config.yaml
n_layer: 10
d_model: 192
n_experts: 128
experts_per_token: 6
d_expert: 96
d_shared_expert: 128
activation: "gelu"
moe_layers: [1, 3, 5, 7, 9]
router_score: "softmax"
normalize_top_k: true
routed_scale: 2.45
balance_loss: 0.0194
balance_bias: false
router_logit_norm: 1.0
init_std_router: 0.0091
lr_router: 0.000807
n_head: 6
n_kv_head: 6
head_dim: 32
vocab_size: 16384
norm: "layernorm"
norm_place: "pre"
norm_eps: 1e-06
positions: "learned"
qk_norm: false
attn_scale: 0.177
tie_embeddings: true
parallel_block: false
init: "normal"
init_std_qkv: 0.026
init_std_o: 0.00581
init_std_up: 0.026
init_std_down: 0.00581
optimizer: "adamw"
lr: 0.00175
beta1: 0.9
beta2: 0.98
weight_decay: 0.11
lr_head: 0.00826
grad_clip: 1.0
warmup_steps: 235
schedule: "cos"
final_lr_fraction: 0.03
batch_tokens: 131072
seq_len: 384
doc_mask: true
z_loss: 1e-05
train_tokens: 395700000
steps: 3019
dataset: "wikipedia_en"
Below are experts of layer 5 (counted from 0) of a mixture-of-experts language model. Rows are named router (the router's row for the expert) and show model dimensions 0-191. Each number is 500 + 40 x the weight over its row's rms, rounded and kept within 0 to 999. Numbers have three digits each.
After each expert's rows: a language model's description of what the expert responds to; "mostly gets" lists some tokens that are sent to it at least half of the time. This comes from a sample of Wikipedia text that the model never trained on.

# expert 58
router:462531532422547594523485526508541454546518463509448506466475458512500586531489448449494524499462485464500542510437501567557505467486524536533488489497533481542431424520480509513477488477594464434421502547537397598522526482531416491484448467522507488514495504488487463533469511463471569499481478496489441493492492580541540546535411547531441546446545465565558503489531547425545524457442531596539495533439523447461466487461516433518523542502450504459480555471509522512488561499476534542483524471445528547529495498494515493489424451578480545468544520494536515475489457451530501485
It responds to: Single digits in numeric table cells, scores, years and percentages, plus section headings like History, Career, Biography.
mostly gets: "Biography", "History", "Career", " GF", " Career"

# expert 15
router:489493512589525458454539567518476497472483503565514554486477496545508512536434517505484433471490430498470541536490562481496501468455493553500509564504593468524524439537557510495468546479522478412471563494453460568508485534516454465482509458561511542542522581492467493509500510551493530492507543533458495471552401449584524502488500496523443412446507528540540437523546437451559476483495486575536483480494404441548463530456511430477466490535521496435485456448571504494528544533529532490501489515483484524508498461514502514426482511573445526548484458516587553441467465518432520427
It responds to: Digits inside numbers in tables and times, the invisible mark after coordinate W/S letters, and odd single letters and words like by, among.
mostly gets: "b", "g", " too", " him", " among", " causing"

# expert 5
router:476525565501546450525548471544501423482504440524484490475478515529506454493515572541521517506450539448490462540451531398540478453476524533526599557537467472440450493532522496474529493410561501474581495413485556535544542546475468514436480531489558471470495595457452533425475479511497515489447468556460471508449504507516527530554484489498504481455488464574492523535549460510609501520529538565491515607498551478446479546385547520508496582534474493507478481489480483502503458472483514575533497514482559505522449542516506475462464485513548519486479440504508478433480536540516439523
It responds to: Direction and side words like north, south, left, right, back, front in location descriptions, plus digits in scores and tables.
mostly gets: " back", " home", " left", " one", " south", " son"

# expert 35
router:562443528466540553478496469477483487504530521456582504547464475494492466447456467515498412495564509431497494562509475492418450517516557530504483486573443521532480533496500516465474471427500449517495467530530520418573460474499515559453546565459506470427466580608520456480470397441532516481531534593537483508485505551492479516462472469508482481517525516555477511515507551405510564526463444516444461462474488520522510429517460483488492493563508520471469513481432504514529523549523559442511498561588458461511516568469469508542541495424451554507474502437483470536456556500513541497
It responds to: Commas and other punctuation that ends a clause, list item or date part, often followed by and, which or but.
mostly gets: ",", "),", "\",", "',", ".,", ",\""

# expert 59
router:456505494508483557428433491485533454490462473499485459439536521426486474499455523492427509448556522445499448532549507566517553427537570501494513444594546514527493545501521458556543527442504560491488520519497500514511448561604497516429486460524462542422541513529493521528481432525553521469466525510485532489520501491499558487453527465492528522500520527497437507500478467482526451408438535538537527541458574481538476425549428550541461504554517511473471438450521455468530490492455546494469538474524487542572449543523462584529489458487553461421496531506466459504467466435572451559
It responds to: Infinitive to, modals would, could, can, and possessive or object pronouns like its, him before a verb or noun phrase.
mostly gets: " would", " could", " never", " him", " can", " will"

# expert 40
router:514535531495496485525526506515502529598436545518528493563467577499465557436520539488545583485553501457566455429533442444551568462505467490481466512498437459480527533452552417520480529474523518454470487491506465568483469550419530492501406492491504528417459464508558516445506545478479538406497482440514536500485479524488462433431462522550487544454530475545525516490513503514551547528511421512477519560497572557507536448527498506514464472500553491467504555493511602501572542468448465511454476543452518456491530427566572506486547536525506525482533526485500501511457448448453471491
It responds to: Common nouns naming a field or activity after a nationality or article, e.g. football club, cricket debut, production, resources.
mostly gets: " football", " music", " military", " professional", " water", " road"

# expert 38
router:478512486469489448556511473511523520516452480458454478568484535549519457404513429512546540496511490464577475499476531564526542459439469602520570546513421515460514504530585528462492538488550476493501494522536487538508525495492485476512424500425507529505429501448522504441506528425499498399489516414496545540423480457527498455479481501516482459449454497511473519450512546584550526516491480514577516517476598579548519435438575492454454496497445503481585546555545528444585512582513501463476483506466511486562530512529522460509542510490500554508501493560494470474488455485489511528
It responds to: Common nouns for groups, organisations and works after the or a, such as band, group, team, album, club, play.
mostly gets: " album", " family", " team", " club", " series", " player"

# expert 28
router:493561489476530462542526548518441522450463517542514475451527414473493519591462491498473486446534543483418476538543529477462448457564522506446554510464496601561538485519538531506409487583511553504526487526476425460468493488518521423455483472579476475465476502532471547521541538499527511512454530487433451503584479489525548551493448520501561498477512463481471496464436519560460513519508531520571474434447484594460559565483463496472469502574476541461523526513476448493521498463489458541535606482534453476496502484443465440448501518477515485463485486488508443506597470513445503554
It responds to: Capital letter or capitalized syllable opening proper nouns, often after hyphens or in tables, e.g. S-Bahn, Haitians, Gauls, HC Bolzano.
mostly gets: " J", " S", " N", " Re", " Q", " D"

# expert 27
router:598496469471478480499470476498574501512528510496440433587521487587517577420523516509552611521487489459549497406461539498547550513463549526529477479476468457475494498453477507546512552482573481462464514551531511464436471516453533505536466498476517546512513447410526446511517485448504528427513460401486516489517449467514438448474531534541559512464458463576542548441521450477507520538471504545513502553496523538476565452433535539462459433510521456399498529473522504488533481495518477523527504563489492470580577534518531560487527531527524503471483521504500467494492482473505402502
It responds to: Abstract or action nouns after the, his, its, often before of, such as use, work, development, reduction, support, history.
mostly gets: " work", " use", " development", " power", " support", " history"

# expert 55
router:464524511518481473488509533472540516479553448532539529468561471437548530508512474517404533474499491564502421465536512448408447543508462506441481536512511492537516534476481567501534545576441525439494466469492428437518474463538526488541454536544545435498527461491442548492559529579540468517526495457513505498520460500565526513459587522455502526515435461461517519527492437563450509504540512455535548418471515521487481463464558486481591518509533479541440509525507424454596559493523449481448465542455484476421463522488514464476560560494483509444558476542470503498570532570483540499
It responds to: Subject pronouns he, she, it at sentence or clause start, and first pieces of names opening a sentence, like Calvert, Madonna.
mostly gets: " He", " he", " She", " she", "He", " It"

# expert 63
router:528468441576524461508530522518445531522486590513585463439487564492478458524430487399508460509468442468461475515526536598447540453546512500541565485489565454482468512497530509470473582531558533486542455549443568513493521500411488506591510493454500512529509470508523571521520534465488478527489488572489469473469536436445450509519506511509563432543471485513471521569568522466502515508479513542506556545412501506435406504536505506549470523491451543480489453466512484507484490576432565523509492556568463478468495460533495510445558455436546525495474531501552464524518504480502520543
It responds to: Pipe cell separators and plus/minus signs in election and sports tables, plus prepositions like on, via, towards.
mostly gets: " +", " −", " on", " —;", "On", " On"

# expert 57
router:490490556482427539534455525520468499543540453434403500544561443487478459483453457474556587481523534542385510538497439533478447438532516519481475507487507505526474529507507477496469476433490511447478520556469510518483460509458573496482474467531444540550534496478497446436528443530556495566464523485481537551481462549466575496498481482513514396455470479470493526459565499444483506472468488531464463408529519459524494452576528385547523501523523521557495486492549469486528487484550514501460534576533513482433447558439526484541479608502511550515492533449527512527501524516471578496
It responds to: Relative and linking words starting clauses, such as that, which, who, where, but, plus commas and and joining clauses or names.
mostly gets: " that", " which", " who", " where", " when", " This"

# expert 23
router:512478452523485448467500543514495488532507512568481526477446462559568499575496489490523521549498514549435439484420503490487475538497521568475467534509483547455488505528471525593429482443495557524513461451469509493557534496566529503460486565522556474555492519528440490491502504449565434516496516530527432513525499438510493517470485483507530541511599545453457507544546508483515436532486475470426435514432500515458568544514526446485589436512525558435537501434461470514568531428497455417529493467441485495585497450498440527496486442462492448463449516545472535481586495549510535451
It responds to: Short letter pieces inside South Asian, Arabic, Slavic or Turkic names, such as h in Madhvani, av in Vaishnavites, ić.
mostly gets: "š", "ai", "aj", "ali", "iy", "ari"

# expert 41
router:551506494529541510452483501506463473492453412439481456524477456486536483584527452496530500507549404504523575549493532458549468519565526468534485517437468547566536486509435505440519591443521588560496472473465544521515448478490562487438503448477486502510512522469471511505499489497473492448502503475544553458471496510458500421508466458479464417399516474502500516410579551508558444456497517472482508508460463560548468568504497532472492465577505519503532463456544460521504434410510518484480498485575496560422486476559448512456470493494420499508479473482469505440455544508439544492
It responds to: Single digits inside multi-digit numbers, especially coordinate seconds, ages in parentheses, years and ID codes, as in 34°44′50″.
mostly gets: " helped", " what", " visited", " helping", " Interactive", " tells"

# expert 51
router:631564487512442507506461449451484525516517527513464511544483504501521501427543506476564520484558456487481436438425514558465574578488529483498498514481513458486480537467510480479497447492526500501480502535474499499568433561448507507542403486474518417470510461416570462505497530524521569487506508514498480467498502499480432454523472522484499512537448499504547554451505524460508598513464480543570489599422552463485562471444552480435541522512469550434530503573538494493514457514497502548523456554474521521535486413512604483472499468460481555510540514459472507467543492480561501442
It responds to: Word-ending pieces forming nouns, like ation, ion, ity, ence, ure, in Liberation, Movement, demands, and inside names like Bion.
mostly gets: "ation", "ion", "ity", "ions", "ations", "ow"

# expert 30
router:489520395451545533506430476466522489559562522505529455532508475542459462485414493491478542431431417439404473544540468548510582427458465472563537497533558477518452419507472446517455540551562521508475489549501472500494505480456521472562458497489475502541547526499511555539512533573507497431504488468495494532432518522504548505517592520434465433541474498485551492516443480434598530520488517499528555488503445491471488558572488493555511516514419455475424474478502524444466490540460539527572456497465526509523457539507453480476523477524499549536460488482450531487474532459491527534
It responds to: Prepositions starting a phrase mid-sentence, mostly in, for, of, on, by, at, with, as in "published in 2002".
mostly gets: " under", " during", " for", "On", " after", " on"

# expert 14
router:521496574524526497489487441475512456560449547462599491446459522528554482452507549525517422506483517537540466531489534535563531464508407462482490600538493481495540434499403533484485410484527468572462514476528455517476522502434502503488513543497516504499470479464486487384502496477445541516503468468477470513512551533501460427459499593495504548457504475482467528434476441546484517502490446551417454549617547487509469494518475506552516459541541497479516484434507504471567524542536529495463538519473504482599560495478539494547440468475462473558585502531528507503488480477500515563
It responds to: Adjectives and proper-name words for nations, parties and institutions, such as Political career, National Football League, Democratic, American, World War.
mostly gets: " National", " local", " national", " General", " Democratic", " public"

# expert 53
router:490515543488583549507451477480465546541428528475487453547514477456443523550450496514547443465414474503500539535487504539577544418501414521520504509488537484500468482428475465517443485570550601550461507481472465520521445479553552453457590534565466508465487460535483486485490445547446465441462526500460467558467518476440551447472534517507422452553454495531560488458441517481542479494537533463568565536524506476508531575558430441540497527519512515500436499477511513446456456501442560488470506536512468550441490510547524514505436534506576470462529561477463493489457501499491478502
It responds to: Prepositions, mainly of and in, after nouns like years, member, president or date, plus during, throughout, among.
mostly gets: " of", " in", " during", " Of", " throughout", " for"

# expert 54
router:520451533485525535512501490511541525581530479517527469475528506515452585543502524443503404484424511483528566502474458505516516436493517503502547485452423507509465548516442457494440456510574426520485493540530489509545553461471456549440531489460507480504441463508474544559447460467442509555451481502480443462403472503548569501562456474558530512480556475489524516435556472470439494494551564526467414517467472491516479541490595504556504575501517460465440529532541516519474586509462482495409553409488529541488470477543514492532492524530539524449514569484536518496478496427519445514
It responds to: First digits of standalone quantities: heights in feet and inches, ages, weights, counts like 2,316, lengths, plus million, worldwide.
mostly gets: " worldwide", " million", " slightly"

# expert 7
router:479515542573491489460514512470503475477529564493515463538530455462531506527459453486566515437491479506542505525504522412532459531430526489509513460447537518571505525569394463449483500544471467547482524557471571581532500515593538503443538512523467444463496476537468477442546470521506463525467509479551540472483514473440501454570509529495492434460491521578462539416505537497523482493552514436427473499491518522463571511454444590413479482504568599471561515482524469479527494471496465523509507512565513518469444508563513524530456510469448446553454463490433509497510543553444532442
It responds to: Last digit of a year, score or figure just before a pipe, comma or dash, as in 2023, 2021–2026, 25,349; also present, BCE, century.
mostly gets: "present", " BCE", " century", " BC", "----", ")}"

# expert 16
router:524562462541460464452550540420484504479519489541490530474484532583476554577502554441517522500462447570439528548600460532508531506515480534436437530492495577475600533432534475522507484470501560469452534527482508430538516523546520476389440492500546475569517540475493466478572542499496445453552541510505458544500496441500502497542520473443529525490562543471509500468522555497532542486480496472492561490478429499414560520480504489463543452524503452471559481496469441563508485532475465431509526473467415500540463552493501535472506548474501488507462489505455409520556427512541510483
It responds to: Middle syllables of romanized Japanese, Indian and Slavic names and words, e.g. Yoshiyuki, Nishikiori, Kabushikigaisha, Donji.
mostly gets: "iy", "ō", "ā", " Ak", "uk", "ya"

# expert 4
router:459504430519556419553507552509499489538509530531548545455457486485534557520498484530457425480551519532434486488492508482412476502505482499499449465463490507458575469506524505525544509525508533465432512539573498446509596506548484512544509579551484529496503473457454569481490542491539474524500542486502540468574459505558536586467509552514502545550430513522504510451502507549455501500476459505429422491475483534424501559532529450474533496515417464480431513444423419515516529439522420512445521444444498497423526563460473487440520530546512491485509429556475477543521510550436476536
It responds to: First capitalized piece of non-English names of clubs, people and places, often in sports tables, e.g. Estudiantes, Sabail, Pombeiro.
mostly gets: " Ar", " Am", " Sal", " San", " Mad", " Mor"